Weights of a small mixture-of-experts language model, trained from scratch on English Wikipedia: 32 experts in each of 5 layers, 192 tanh GELU neurons an expert.
Below are experts of layer 2 (counted from 0) of a mixture-of-experts language model. Rows are named router (the router's row for the expert), up (a neuron's input weights, with its number), down (a neuron's output weights, with its number) and show model dimensions 0-255. Each number is 50 + 10 x the weight over its row's rms, rounded and kept within 0 to 99.
After each expert's rows: "comes after" lists some tokens at least twice as common just before its tokens as in all text. This comes from a sample of Wikipedia text that the model never trained on. Tokens count by the router's weight.

# expert 9
router:64 36 54 39 59 45 56 60 69 57 48 51 51 57 49 41 35 47 58 64 49 64 42 50 44 59 35 57 64 43 53 57 54 46 62 47 48 59 48 58 54 51 17 38 40 49 58 61 48 49 67 62 46 46 46 50 64 55 64 52 40 37 56 37 39 53 43 55 49 71 52 34 45 54 50 55 44 59 43 50 54 43 61 53 49 48 64 51 38 52 60 42 52 56 51 48 50 50 61 25 33 54 70 56 47 59 61 37 50 52 40 34 71 67 61 51 58 48 50 75 45 64 55 40 40 49 32 48 40 38 40 53 38 46 56 57 53 39 37 42 55 55 40 50 24 56 42 52 62 52 68 62 43 50 39 55 57 37 49 56 47 51 37 64 43 68 46 35 46 45 44 65 41 55 45 47 37 52 32 52 47 39 42 45 68 63 43 64 46 51 34 65 65 57 51 51 52 61 45 46 58 38 48 54 50 72 42 47 60 61 59 64 44 60 58 61 58 29 57 31 45 32 62 51 60 50 60 56 48 44 67 30 61 50 39 40 41 57 59 34 51 47 40 73 64 37 48 45 61 42 49 47 62 59 45 40
up8:46 69 64 58 31 62 36 44 36 48 37 48 45 58 47 49 56 62 48 41 52 59 39 33 56 53 55 56 52 51 71 38 45 41 63 59 42 61 44 60 63 46 55 59 49 52 56 48 52 56 40 55 47 37 54 62 58 51 70 73 61 33 41 28 53 54 52 47 66 56 35 47 40 57 45 51 50 61 60 54 40 51 59 51 28 52 67 48 55 55 54 60 50 29 43 51 47 74 57 42 59 35 64 47 61 55 39 56 29 41 51 55 63 54 38 50 39 40 52 53 41 34 44 59 70 56 53 57 35 49 49 55 66 55 45 53 46 51 52 52 52 53 66 56 60 58 40 39 54 45 46 60 45 52 33 52 54 63 50 64 31 53 57 45 46 39 35 57 59 45 19 46 41 43 34 45 49 56 49 43 49 43 41 26 37 56 50 50 33 45 46 44 40 54 56 34 17 52 29 55 46 46 38 73 51 33 54 48 51 47 52 36 35 48 60 53 49 46 45 52 38 59 50 47 56 55 49 50 53 60 65 69 55 47 45 49 42 57 51 54 51 70 58 27 53 47 47 35 65 57 68 56 48 44 45 38
down8:56 61 52 49 44 50 41 59 49 27 61 36 45 43 61 45 47 30 47 48 62 49 59 38 50 51 48 52 56 69 45 48 57 63 65 54 47 55 48 70 67 40 40 53 57 53 40 52 57 48 57 67 64 47 42 40 50 41 67 44 59 40 61 41 41 43 61 57 57 29 47 53 35 46 56 61 28 45 59 70 70 72 35 28 50 63 54 48 48 83 55 46 49 49 59 33 48 43 60 38 55 46 52 62 51 56 46 53 41 52 61 28 64 40 40 46 43 54 40 56 62 56 55 53 40 63 49 58 36 57 46 58 38 58 48 45 36 47 54 49 31 53 34 63 39 51 57 59 41 63 43 69 67 58 46 60 39 44 27 56 60 65 43 39 47 51 54 46 48 62 48 28 69 54 54 47 64 53 49 56 53 63 48 57 51 44 62 55 52 50 52 41 61 44 59 47 50 51 37 67 43 45 52 41 49 53 49 59 53 59 49 73 48 39 56 60 33 48 36 53 48 46 62 55 52 50 71 60 47 52 56 70 44 40 59 49 45 53 30 66 43 48 36 49 46 40 50 38 40 36 63 38 52 31 50 43
comes after: " K", "\n", "===", " T", " W", " and"

# expert 30
router:58 52 43 46 55 53 45 58 41 52 46 72 38 45 41 33 47 50 26 38 39 59 56 52 53 38 52 62 71 54 52 45 42 55 37 42 59 35 63 45 44 64 56 44 50 45 30 54 57 42 48 46 41 56 61 44 49 44 55 53 49 48 53 35 45 67 53 51 51 51 44 45 50 40 54 41 50 45 48 58 46 55 59 69 42 56 58 45 38 55 53 56 39 21 44 40 43 70 50 44 42 40 47 32 45 70 68 50 37 48 40 49 50 61 52 45 64 51 54 52 42 27 45 49 44 58 57 55 54 40 40 51 56 50 60 61 51 37 42 40 53 64 54 60 63 62 51 39 51 51 43 53 58 57 52 59 31 69 70 58 49 28 31 45 26 59 37 55 54 61 48 54 65 55 57 43 43 60 57 47 58 59 50 42 44 68 56 60 42 59 23 49 52 25 48 42 67 45 38 48 66 46 64 50 41 38 64 46 41 37 48 43 31 65 63 41 44 61 44 68 47 67 43 42 35 37 69 34 69 46 56 50 46 48 50 62 56 63 44 40 46 57 59 59 53 47 71 50 48 59 42 55 46 52 53 30
up0:53 74 51 34 45 52 40 44 76 51 55 52 52 48 49 43 62 48 34 43 42 68 44 47 52 34 52 62 42 45 52 41 52 49 63 44 40 37 63 62 31 52 60 52 35 57 41 34 60 41 55 46 59 42 60 44 37 51 23 56 50 35 52 30 50 62 55 28 59 62 61 55 58 35 23 54 66 41 40 36 51 58 55 57 64 45 47 47 56 35 54 61 57 63 44 47 63 46 57 41 62 49 65 45 43 56 54 52 36 42 53 57 54 35 64 54 46 44 41 49 51 55 38 66 55 32 46 47 62 47 66 48 53 69 47 50 54 63 38 32 40 52 61 55 43 43 63 38 47 45 53 33 82 42 46 57 48 60 44 57 59 48 50 49 53 41 33 41 54 39 50 51 50 50 62 35 54 69 53 61 67 33 54 59 60 40 57 74 54 48 40 49 45 48 50 44 43 55 38 47 54 41 52 72 50 56 68 55 69 52 47 72 58 52 47 47 51 50 53 70 56 57 66 45 50 27 44 58 70 58 46 61 51 43 54 48 48 57 41 49 59 57 46 65 46 62 60 45 52 61 58 48 51 50 60 51
down0:33 39 60 44 38 37 36 59 46 32 60 49 41 57 70 52 59 54 52 46 47 42 58 50 51 50 58 67 48 38 43 55 54 42 40 59 51 37 56 73 56 28 53 48 47 41 53 63 74 48 43 47 58 52 58 41 38 58 59 56 41 62 44 26 48 40 63 39 31 53 35 49 50 67 64 46 37 59 41 42 51 36 66 53 68 49 37 54 57 51 50 52 37 56 57 65 40 50 58 42 48 58 77 60 54 56 60 38 40 63 86 62 50 41 45 53 41 37 45 55 58 52 53 47 60 49 43 38 64 52 48 44 37 39 55 25 35 45 56 48 41 60 55 48 51 61 66 53 52 72 33 64 29 47 54 53 59 48 51 47 37 52 47 48 43 46 55 48 51 55 55 53 59 51 48 55 59 60 39 59 37 50 56 54 72 51 62 57 51 45 54 54 57 53 59 41 58 48 47 53 51 42 46 56 23 66 61 37 50 42 56 37 36 41 52 57 55 59 39 47 42 46 67 56 62 36 56 59 47 40 36 58 44 65 74 35 60 46 38 43 59 54 63 65 55 60 53 59 56 44 37 43 50 48 50 52
comes after: " |", " B", " Bo", ",", "B", " b"

# expert 15
router:51 60 51 51 44 49 39 40 48 45 55 72 44 65 58 39 46 50 64 48 40 43 39 40 53 55 75 42 39 49 42 55 45 55 59 40 48 40 76 54 43 45 59 45 67 38 66 66 43 51 58 52 63 47 65 43 62 48 48 41 55 26 53 35 29 46 49 44 61 60 50 51 53 46 40 49 50 53 78 49 46 46 46 44 57 49 44 61 44 42 43 47 69 49 63 60 54 62 34 47 38 45 66 42 35 48 54 49 52 44 51 52 49 58 65 67 37 30 45 60 49 37 72 52 48 58 51 42 53 64 59 51 52 43 37 60 61 57 42 50 39 60 49 64 48 61 50 44 48 77 32 42 50 32 55 57 63 50 47 64 44 53 34 52 46 53 39 57 61 29 37 46 51 49 53 56 57 61 52 47 56 38 55 56 53 53 57 54 64 54 26 48 55 61 50 50 36 51 35 45 41 36 37 50 29 48 62 27 58 52 60 41 46 42 56 44 72 44 61 47 60 54 68 53 52 60 42 48 60 46 55 47 57 35 59 41 50 39 36 57 58 47 51 39 45 47 64 49 45 41 67 47 65 82 43 47
up17:58 50 42 52 36 35 36 37 37 60 46 59 57 49 41 50 36 44 45 50 56 63 44 48 42 31 60 26 47 44 45 49 71 60 55 42 52 58 32 55 51 43 63 44 38 53 63 31 52 53 37 76 65 61 37 60 47 60 76 47 55 19 50 56 39 44 62 27 59 62 42 47 35 37 74 53 50 50 45 62 58 57 68 60 53 51 57 54 48 38 46 66 40 41 45 46 49 36 45 38 60 58 32 70 63 41 36 51 57 28 34 40 46 57 55 63 43 41 43 31 51 42 54 59 47 46 40 44 68 39 42 69 65 61 53 36 45 40 54 55 45 25 47 56 58 44 48 41 37 60 52 43 55 57 50 64 52 55 54 57 64 59 40 34 46 53 33 53 36 42 42 51 38 37 54 51 42 44 47 56 45 50 48 55 40 44 50 47 42 52 36 52 40 46 48 52 51 53 51 64 45 54 71 46 40 47 59 63 50 46 48 48 53 53 50 44 52 38 33 54 44 61 49 50 47 70 46 41 55 61 47 48 63 39 60 49 58 46 50 50 56 38 54 42 48 72 45 54 54 42 47 60 61 67 63 38
down17:72 51 51 49 51 36 64 44 59 60 68 62 48 40 59 41 40 48 56 50 64 28 42 46 48 58 50 52 41 43 46 35 30 53 50 50 35 51 45 44 47 60 51 60 55 59 43 30 50 69 42 31 58 61 48 51 51 61 52 49 55 45 45 49 41 65 60 40 50 27 67 55 55 50 38 55 39 77 46 46 45 56 67 50 42 39 64 46 35 49 50 44 54 54 55 46 47 30 27 49 46 54 62 39 37 57 40 44 62 56 45 30 42 62 46 53 44 41 49 32 60 49 39 61 34 60 34 54 65 24 49 62 46 37 47 35 42 43 36 37 51 42 60 37 57 36 50 56 61 43 60 51 53 33 67 61 32 55 38 40 48 53 63 67 47 53 49 40 52 55 36 49 49 52 57 39 36 47 38 41 35 55 42 74 51 44 49 53 67 60 56 62 47 37 51 50 57 61 51 66 37 42 47 55 51 40 23 52 54 42 47 60 68 54 42 50 28 57 54 49 41 63 63 32 59 36 57 37 49 46 55 52 46 52 43 60 47 42 44 60 43 37 41 37 40 51 50 37 53 50 52 49 42 52 60 49
comes after: ",", " of", "c", ".", " is", " as"

# expert 28
router:39 51 54 38 58 56 49 53 48 46 59 70 53 58 28 65 69 56 58 56 45 37 53 52 40 40 59 45 54 29 53 42 59 50 52 29 59 62 68 60 58 45 42 53 55 49 54 50 48 39 44 36 64 38 65 67 47 40 66 47 64 44 41 37 56 71 61 43 29 54 41 63 50 39 50 55 59 43 55 63 53 62 50 41 61 34 48 62 43 49 65 58 62 57 34 52 42 41 60 58 50 32 69 47 48 59 51 58 46 56 47 64 55 53 68 57 51 47 46 53 64 34 68 51 55 45 49 39 44 36 42 47 34 64 61 40 55 58 63 42 65 54 61 52 38 35 51 39 49 66 38 55 50 48 48 41 48 74 62 66 40 55 45 49 50 47 51 49 30 55 35 50 56 40 70 38 60 57 61 49 64 34 72 68 51 60 49 46 38 33 50 52 53 42 51 53 54 54 54 60 40 64 55 51 51 52 55 29 35 38 36 37 41 70 46 47 51 58 48 47 50 50 48 48 52 50 71 47 46 46 38 54 49 31 49 53 58 49 54 48 55 45 51 44 39 57 43 64 44 54 72 61 62 74 43 59
up0:51 62 61 57 49 48 55 43 50 56 74 53 53 55 53 48 50 47 42 51 55 60 51 43 48 41 43 58 41 53 59 46 63 62 62 47 54 54 47 44 54 40 48 59 47 66 52 36 44 08 48 77 44 49 51 38 54 51 41 47 53 43 50 51 26 50 36 25 52 39 54 39 36 56 41 54 76 61 41 53 44 63 61 62 59 43 64 54 72 48 57 56 44 37 35 58 44 51 56 63 41 55 67 51 58 54 40 57 45 45 64 46 55 52 51 67 50 41 58 47 34 56 52 48 50 30 43 48 79 52 50 50 48 66 45 60 60 25 40 58 55 51 46 36 51 40 51 30 44 57 47 53 44 60 63 28 44 29 52 47 53 37 56 49 61 49 45 53 54 57 67 44 35 36 49 36 56 47 51 47 47 42 57 55 39 56 55 67 30 26 51 45 58 43 72 53 46 61 59 57 35 40 49 45 48 46 38 48 47 52 63 42 53 60 44 64 55 35 59 59 54 54 39 51 37 51 51 50 39 36 50 60 47 52 62 49 52 67 30 40 42 46 42 54 46 36 49 42 44 41 58 58 50 32 68 48
down0:47 56 70 39 55 38 55 47 50 41 42 30 32 34 58 46 37 43 73 51 58 49 48 45 54 55 71 37 48 56 64 58 36 72 46 45 51 37 56 51 55 49 23 57 48 54 41 47 38 45 53 58 49 38 46 42 49 43 52 49 41 40 56 37 46 25 59 41 33 53 47 62 45 54 54 38 43 61 31 41 59 41 69 69 30 44 49 51 48 50 61 49 35 42 49 46 67 53 67 49 53 48 39 63 52 43 42 59 62 30 51 45 56 47 50 38 34 53 47 63 61 43 47 62 53 54 59 42 44 64 39 38 56 53 56 66 64 50 50 69 43 52 45 37 46 46 48 54 52 54 34 44 42 44 55 41 63 26 38 62 51 47 58 55 38 63 51 50 55 61 41 34 51 44 44 53 50 43 47 52 48 49 34 39 31 31 39 45 54 51 44 36 50 81 55 39 64 51 56 45 51 46 37 39 45 46 56 50 40 45 45 58 45 45 56 45 41 53 41 54 59 36 63 43 36 60 48 37 64 61 63 50 46 67 57 38 53 68 42 60 50 66 58 49 46 29 41 65 40 65 61 36 54 57 66 48
comes after: "s", "ce", " United", "as", "us", " his"

# expert 11
router:53 61 52 45 51 62 44 34 54 32 40 55 47 25 34 40 43 55 39 43 72 51 45 48 43 52 63 32 49 33 36 57 56 68 36 30 50 42 65 45 40 41 62 50 58 59 64 40 27 51 56 59 43 59 53 46 44 38 60 51 40 42 62 33 66 32 59 51 41 58 56 55 50 28 46 50 61 40 63 58 63 56 58 52 33 39 53 67 65 50 53 67 54 50 40 58 56 48 52 56 72 41 56 45 49 43 48 58 38 59 60 42 54 59 59 57 41 45 24 52 47 61 49 65 59 50 42 24 59 39 31 44 55 59 41 46 47 49 51 49 43 50 47 33 33 52 59 51 55 54 43 39 56 46 59 55 45 48 67 35 45 52 56 51 52 52 64 55 62 49 35 58 31 68 39 52 39 64 58 53 57 44 49 49 57 43 46 59 44 49 47 56 61 40 33 47 46 48 44 50 39 40 41 43 50 65 46 65 34 48 46 42 48 66 66 39 49 36 35 66 35 38 57 56 54 52 60 45 62 47 47 43 51 47 61 46 53 64 62 41 48 43 47 40 32 69 46 39 58 53 63 43 40 58 57 30
up0:57 54 45 43 43 56 54 51 40 54 53 54 59 46 28 67 43 37 53 33 41 53 40 45 43 49 61 45 43 37 49 48 42 56 63 44 49 62 55 32 32 38 47 40 58 58 45 24 56 43 43 65 53 41 41 51 51 41 52 55 48 42 47 41 63 43 42 46 66 53 63 57 42 51 35 40 46 48 54 64 49 48 55 55 44 48 37 51 51 49 49 39 50 25 43 32 47 48 61 67 42 52 53 65 59 52 52 44 44 63 34 51 54 50 64 38 55 41 43 49 64 46 46 66 69 66 48 43 49 54 37 52 71 48 50 69 49 39 60 38 49 44 57 47 60 51 58 36 46 26 69 48 41 31 68 37 51 48 65 69 59 55 65 67 35 36 41 46 57 54 38 48 34 44 56 57 39 45 43 42 44 34 59 55 38 55 62 46 52 52 44 60 41 59 70 68 25 61 45 56 47 38 59 70 58 45 43 70 33 52 54 59 54 53 61 56 36 61 42 51 40 48 51 40 60 55 63 38 41 52 64 43 58 48 57 42 59 55 51 40 56 85 62 38 55 60 51 54 55 45 42 56 47 49 53 70
down0:45 68 66 62 54 56 52 50 37 69 47 63 54 44 63 64 39 42 42 42 48 54 51 44 53 54 72 52 56 37 40 56 51 55 54 60 48 46 34 64 35 58 43 40 46 56 63 58 45 41 68 40 49 34 58 57 54 78 58 52 67 44 47 58 52 46 41 59 46 44 57 54 47 36 55 37 39 42 41 74 37 45 51 47 39 47 70 58 49 51 45 46 53 42 47 36 49 58 46 41 50 53 52 51 61 50 44 48 51 31 61 38 50 64 52 65 45 41 42 42 40 54 47 59 65 52 40 67 64 61 41 33 53 66 42 43 52 45 48 49 36 63 41 55 41 61 63 57 48 48 52 47 59 42 53 43 51 57 51 35 77 37 63 31 62 37 44 47 43 38 53 46 58 48 64 29 47 41 47 28 33 61 52 63 53 43 55 60 30 53 47 46 55 37 33 69 44 39 45 53 37 43 58 40 63 60 42 46 57 62 39 29 51 40 65 61 45 34 43 58 45 40 52 56 40 50 61 46 52 34 36 50 57 52 55 57 45 44 48 49 56 57 44 64 40 39 39 41 73 41 37 49 61 54 49 21
comes after: "\n", "lo", "st", "te", " and", " co"

# expert 14
router:53 30 48 54 53 30 50 32 50 55 44 61 54 50 54 59 53 39 31 58 52 42 45 54 55 48 58 59 50 63 41 41 40 47 41 29 39 64 63 51 38 49 51 39 60 49 47 59 43 51 52 67 44 32 42 39 51 53 50 41 65 52 46 34 58 30 59 41 55 62 42 53 52 46 79 51 61 51 45 69 46 44 67 58 47 49 67 48 55 72 61 48 63 46 49 42 45 44 31 56 47 36 56 65 53 31 43 38 49 43 48 47 51 53 60 60 35 36 48 55 44 47 62 55 55 52 40 42 70 35 69 56 53 66 56 40 46 39 50 40 49 71 48 52 32 58 45 54 75 41 42 47 44 36 57 53 35 41 68 54 57 58 44 50 60 39 43 56 51 54 50 42 48 52 60 51 55 57 60 52 66 52 39 35 57 61 51 41 42 57 54 34 41 51 47 61 65 39 46 56 56 44 47 49 56 56 41 51 35 49 37 36 47 33 36 25 51 38 56 66 30 51 73 40 53 51 57 60 58 69 49 51 33 51 61 53 25 52 34 36 57 43 48 39 42 43 56 54 70 50 57 45 38 55 53 49
up0:37 55 38 50 35 54 41 17 34 62 46 44 53 44 44 55 41 33 41 40 53 43 43 46 42 41 58 59 50 55 61 52 42 52 61 42 43 51 52 38 46 49 46 58 64 64 60 45 24 52 41 57 50 46 43 54 68 56 33 56 59 53 53 48 33 39 45 47 35 50 40 35 50 45 61 55 72 45 58 54 68 50 59 54 44 46 43 34 74 67 77 50 54 66 52 44 47 46 42 64 52 36 46 41 52 54 48 58 32 37 35 28 43 51 46 59 68 45 48 33 29 56 55 44 32 47 40 61 61 57 58 50 57 61 51 39 38 46 51 43 54 57 63 51 58 39 36 49 55 68 45 53 41 50 47 26 42 54 58 64 60 58 49 49 51 54 39 47 51 72 48 58 43 48 41 55 54 70 48 48 49 63 43 44 46 53 64 49 47 64 52 52 43 44 39 72 42 51 52 58 65 59 43 42 57 59 57 62 38 46 55 45 42 56 28 63 61 64 47 39 56 65 61 45 37 34 64 47 57 48 60 58 52 40 53 47 54 63 47 43 62 51 63 42 36 42 66 48 73 42 41 45 55 64 59 58
down0:48 57 36 41 78 44 41 48 67 52 65 72 57 63 62 59 50 38 48 53 51 32 39 67 42 49 30 67 37 46 37 46 43 56 45 70 59 55 52 64 61 46 39 40 52 56 61 53 36 33 50 39 51 52 61 43 70 50 45 53 38 38 57 60 43 48 53 39 48 45 37 45 58 55 50 52 47 51 60 44 42 45 57 51 24 64 56 54 63 41 60 46 52 48 55 54 35 60 50 34 56 62 57 52 69 47 53 49 24 53 56 48 47 67 32 47 44 44 41 46 54 55 48 46 63 61 46 46 37 60 53 36 48 56 46 48 54 43 50 55 67 46 65 51 60 63 59 55 43 52 50 57 36 48 51 53 62 63 52 39 43 32 43 31 48 46 42 38 40 64 53 38 59 53 46 58 53 51 51 45 54 42 61 43 55 68 44 52 57 69 34 36 33 30 56 62 50 49 58 55 53 49 56 66 74 53 73 56 41 59 45 57 41 49 46 59 53 60 38 57 40 45 49 44 69 47 41 32 36 59 35 45 60 39 65 60 65 65 51 53 43 43 54 35 39 36 73 41 41 52 59 60 45 51 40 48
comes after: "s", "S", "ol", "d", "it", "g"

# expert 6
router:49 46 60 51 37 56 71 44 44 54 44 57 53 48 48 55 55 61 54 70 42 53 52 44 70 34 45 23 60 53 67 54 63 54 64 51 59 55 46 50 55 32 53 57 49 57 46 45 48 57 62 40 65 61 44 45 54 71 49 54 64 65 56 41 36 54 52 49 44 52 51 43 59 56 62 58 40 42 44 43 46 75 42 41 44 32 49 47 33 39 47 66 66 66 58 51 54 55 36 57 65 61 55 35 53 36 61 43 48 58 45 53 44 46 61 38 58 52 73 31 52 51 54 57 44 63 40 46 55 63 45 44 62 50 41 44 57 54 63 47 51 53 37 56 34 71 28 53 61 49 62 39 73 58 40 53 50 52 51 48 35 53 37 61 47 25 56 45 45 53 67 44 51 54 50 41 46 48 50 53 54 49 65 36 29 65 61 53 66 55 70 54 41 38 51 48 37 57 53 56 47 56 42 44 43 51 41 53 67 40 32 43 47 33 25 48 25 57 29 48 53 41 46 49 45 44 58 47 36 66 42 69 37 50 48 62 39 35 51 40 58 59 54 58 42 51 57 63 47 47 43 44 45 56 48 39
up0:67 40 44 41 43 64 55 44 37 47 46 54 46 37 29 47 54 40 50 39 46 64 36 54 45 73 59 54 70 50 43 66 38 48 56 38 66 48 49 57 46 54 54 56 38 53 49 43 71 40 44 40 56 49 72 44 62 52 42 54 56 51 54 32 53 43 57 54 57 42 46 40 45 60 68 47 61 37 32 45 61 59 53 57 31 42 44 47 54 51 53 57 50 56 37 37 24 57 52 46 50 47 29 58 45 47 49 68 38 49 37 26 62 54 61 75 64 62 37 39 60 57 49 50 39 42 63 51 35 53 48 56 50 56 42 53 47 72 44 33 52 40 59 47 49 56 50 38 60 56 49 23 73 54 67 61 46 48 37 53 45 45 45 41 69 40 31 69 57 62 50 56 45 49 54 49 46 76 55 58 32 52 36 56 36 61 50 55 46 52 49 44 62 51 66 47 43 61 52 55 58 47 42 51 49 35 45 52 55 54 53 62 33 27 61 55 39 55 33 48 58 42 50 49 54 58 61 54 57 47 54 67 46 51 31 51 43 45 50 51 56 50 71 51 57 43 45 39 50 53 61 47 37 46 54 50
down0:62 26 46 62 65 50 51 52 60 46 44 64 38 43 28 24 55 45 47 51 54 32 54 59 51 44 53 54 46 57 34 40 37 70 43 37 50 44 49 60 43 54 28 54 58 44 48 60 52 47 50 63 34 70 46 50 46 64 38 45 46 56 72 45 60 59 40 40 52 44 45 60 31 60 45 39 46 45 68 33 41 52 40 64 45 50 50 44 54 37 57 56 42 53 39 71 52 41 62 51 58 60 22 64 57 56 33 55 54 46 60 45 39 59 58 49 55 59 48 31 47 44 49 53 67 52 61 55 40 44 60 27 53 52 54 60 50 51 41 44 42 49 47 49 54 59 57 57 41 29 45 49 51 47 52 48 31 66 61 46 42 54 50 52 47 56 59 58 48 37 54 55 44 56 68 52 38 59 53 39 31 30 44 43 37 44 59 40 40 39 45 47 67 50 54 59 39 54 54 42 43 37 39 44 60 63 45 44 52 53 43 37 49 44 47 59 72 35 43 47 40 45 60 57 45 49 70 39 46 29 47 53 49 52 51 58 45 33 56 45 72 47 66 57 52 50 47 68 64 61 56 28 41 37 35 45
comes after: " ", "ci", "'", " m", "fe", "e"

# expert 24
router:58 44 54 35 51 43 37 46 67 52 57 58 48 41 38 61 51 44 50 58 47 46 53 57 56 59 58 42 47 44 27 56 48 54 59 62 40 40 46 60 60 44 61 33 40 40 69 55 67 48 39 59 68 47 33 22 52 39 50 42 57 25 51 31 46 35 41 37 41 49 61 58 33 50 40 47 53 56 47 50 36 59 58 58 33 43 46 51 65 69 46 45 58 64 42 47 56 58 64 52 59 38 44 54 52 42 46 48 41 43 43 57 66 48 50 80 53 44 39 49 61 45 49 58 45 32 38 54 33 46 49 32 63 60 47 33 55 33 42 47 45 49 46 53 41 46 55 55 58 54 50 46 51 34 65 45 53 59 57 46 39 54 51 54 26 46 46 60 62 48 43 50 35 63 64 56 43 63 34 53 52 44 52 49 48 54 58 57 33 50 38 51 49 56 62 67 45 43 52 60 53 38 52 72 30 40 45 46 28 63 38 49 46 51 37 51 47 62 73 45 55 50 61 42 49 65 70 44 65 38 67 50 43 43 44 59 39 42 50 47 55 36 56 51 37 56 46 37 67 64 45 51 57 58 46 73
up17:74 35 41 44 37 51 53 45 35 60 43 52 46 46 45 59 38 45 45 57 66 60 47 48 46 36 63 44 42 48 54 38 45 52 50 44 37 66 33 58 61 49 53 45 51 36 30 53 57 43 41 44 70 55 49 57 65 51 45 55 51 39 37 31 58 45 53 47 37 34 39 46 48 49 50 45 46 51 31 58 67 60 46 61 40 36 41 53 51 70 49 57 60 34 49 51 42 51 64 42 45 49 39 46 49 45 69 38 35 63 50 53 77 62 54 75 52 39 25 43 57 55 39 45 50 30 48 43 43 48 41 51 57 47 45 55 39 55 53 59 42 65 56 51 58 40 57 36 60 47 55 61 47 42 65 38 31 43 51 59 49 47 38 27 59 40 54 48 65 52 33 44 44 60 52 50 55 29 49 58 60 54 48 44 58 38 55 59 42 34 38 50 47 54 33 49 38 52 59 57 61 36 57 56 45 55 63 66 48 49 56 52 37 35 46 64 50 68 33 61 34 32 68 50 48 58 44 49 69 40 39 55 51 33 56 40 40 42 38 53 59 48 46 66 43 51 48 41 64 50 37 67 40 44 55 63
down17:44 37 49 30 49 51 37 49 50 32 52 50 63 45 51 44 59 41 56 60 40 48 32 45 36 46 43 54 46 41 40 56 64 42 39 61 40 39 41 34 48 23 44 48 39 63 23 35 54 45 50 40 39 50 43 63 51 39 55 32 41 36 45 61 44 57 62 51 74 49 47 50 38 50 39 54 39 57 56 63 47 48 44 50 55 44 41 52 56 51 54 48 41 44 51 56 80 34 33 61 60 46 61 44 42 62 46 57 55 22 35 54 56 45 50 49 53 54 52 47 55 53 37 49 69 29 70 60 50 46 65 47 45 47 53 47 47 53 47 57 63 30 59 57 53 67 65 37 62 49 57 52 67 39 50 41 50 43 52 52 46 42 49 51 46 56 69 39 59 43 49 56 41 44 49 50 39 51 40 50 56 36 65 46 41 37 42 55 49 73 45 44 56 33 38 42 50 60 65 40 52 52 57 57 41 31 43 49 61 52 50 56 36 38 40 62 43 72 52 80 46 54 46 55 55 64 47 47 25 61 41 63 49 56 66 49 59 71 52 33 46 34 46 46 53 59 56 53 52 47 60 57 61 50 55 47
comes after: " |", " in", " of", " on", " to", " at"

# expert 5
router:30 75 68 47 55 54 49 47 50 54 52 60 52 39 57 41 53 47 34 57 48 59 47 47 62 63 52 45 56 57 38 46 37 54 74 51 26 38 65 50 31 50 51 38 61 26 63 33 51 54 41 65 73 40 53 41 47 58 40 54 72 33 37 36 49 60 60 36 58 48 63 55 38 50 34 47 44 56 57 53 37 42 65 42 39 55 47 61 61 48 56 43 45 48 63 42 58 63 47 57 48 50 47 31 55 53 30 70 57 31 37 43 46 50 56 47 34 49 35 58 55 35 61 49 51 51 66 58 35 35 55 39 66 46 42 48 62 54 64 53 29 58 51 65 46 51 45 43 49 45 32 51 61 39 44 53 38 38 48 61 47 51 47 66 42 65 63 53 44 50 38 54 47 62 55 70 66 47 56 49 40 33 51 39 50 39 51 44 43 52 35 32 55 48 53 51 37 45 47 50 42 53 47 48 25 54 52 45 57 64 50 46 42 47 35 41 48 46 42 33 41 62 41 42 44 54 39 39 62 72 61 40 46 40 41 57 50 60 49 44 44 50 60 41 40 58 64 47 41 51 64 56 49 60 51 45
up0:49 58 56 71 37 55 34 34 39 52 52 50 64 53 41 44 61 46 57 46 45 46 36 45 41 52 52 49 19 46 41 50 52 50 57 54 44 53 55 58 56 53 63 54 51 62 59 66 20 57 46 57 52 51 35 50 65 57 62 48 56 47 43 44 68 49 45 37 40 36 61 53 25 49 60 71 62 44 54 37 46 61 35 50 41 46 44 52 52 41 42 64 47 65 46 47 48 42 48 66 41 57 45 72 58 45 46 48 69 48 56 45 48 45 62 33 44 41 47 50 56 44 53 46 52 55 55 43 47 42 64 68 64 47 45 51 36 58 58 57 52 43 56 43 68 31 42 40 81 40 72 60 35 52 61 35 54 54 52 54 28 57 39 52 29 47 50 38 62 37 29 56 50 39 44 43 61 47 60 76 49 57 54 61 40 38 59 36 42 47 43 46 42 48 42 45 60 61 46 43 49 51 47 51 47 65 52 63 43 57 63 59 61 65 51 58 58 35 36 47 40 47 49 44 43 45 45 43 41 40 48 43 50 39 43 40 50 60 50 41 62 46 67 48 53 54 24 52 59 39 48 48 75 60 53 54
down0:53 55 58 38 50 58 43 32 47 63 42 49 64 71 55 48 61 39 41 70 45 43 31 64 59 43 49 53 54 37 43 66 44 60 48 50 48 49 34 53 45 34 41 44 44 46 49 44 38 39 29 47 57 62 56 44 51 60 56 81 29 47 48 61 40 48 51 59 58 45 26 70 49 31 47 51 67 48 51 52 45 51 45 52 46 44 51 56 50 56 56 49 51 57 32 56 46 30 67 33 44 42 54 41 34 41 44 31 65 55 34 50 53 48 69 56 46 37 52 42 52 46 40 24 49 43 55 47 67 45 59 65 41 45 43 50 59 48 49 50 49 54 50 34 67 42 54 45 42 43 43 33 51 37 50 62 44 46 42 53 49 46 49 67 47 59 54 31 57 52 50 48 54 33 71 47 75 57 55 73 64 41 56 64 50 62 59 42 60 46 41 64 43 37 61 50 48 32 53 45 36 50 54 46 62 41 52 42 42 46 57 32 32 62 59 45 34 45 53 47 69 56 35 35 44 44 50 58 58 51 57 51 45 50 58 44 60 43 55 60 50 57 51 48 59 53 73 49 49 52 52 72 44 49 32 43
comes after: "\n", " p", " However", "ia", "See", " Mar"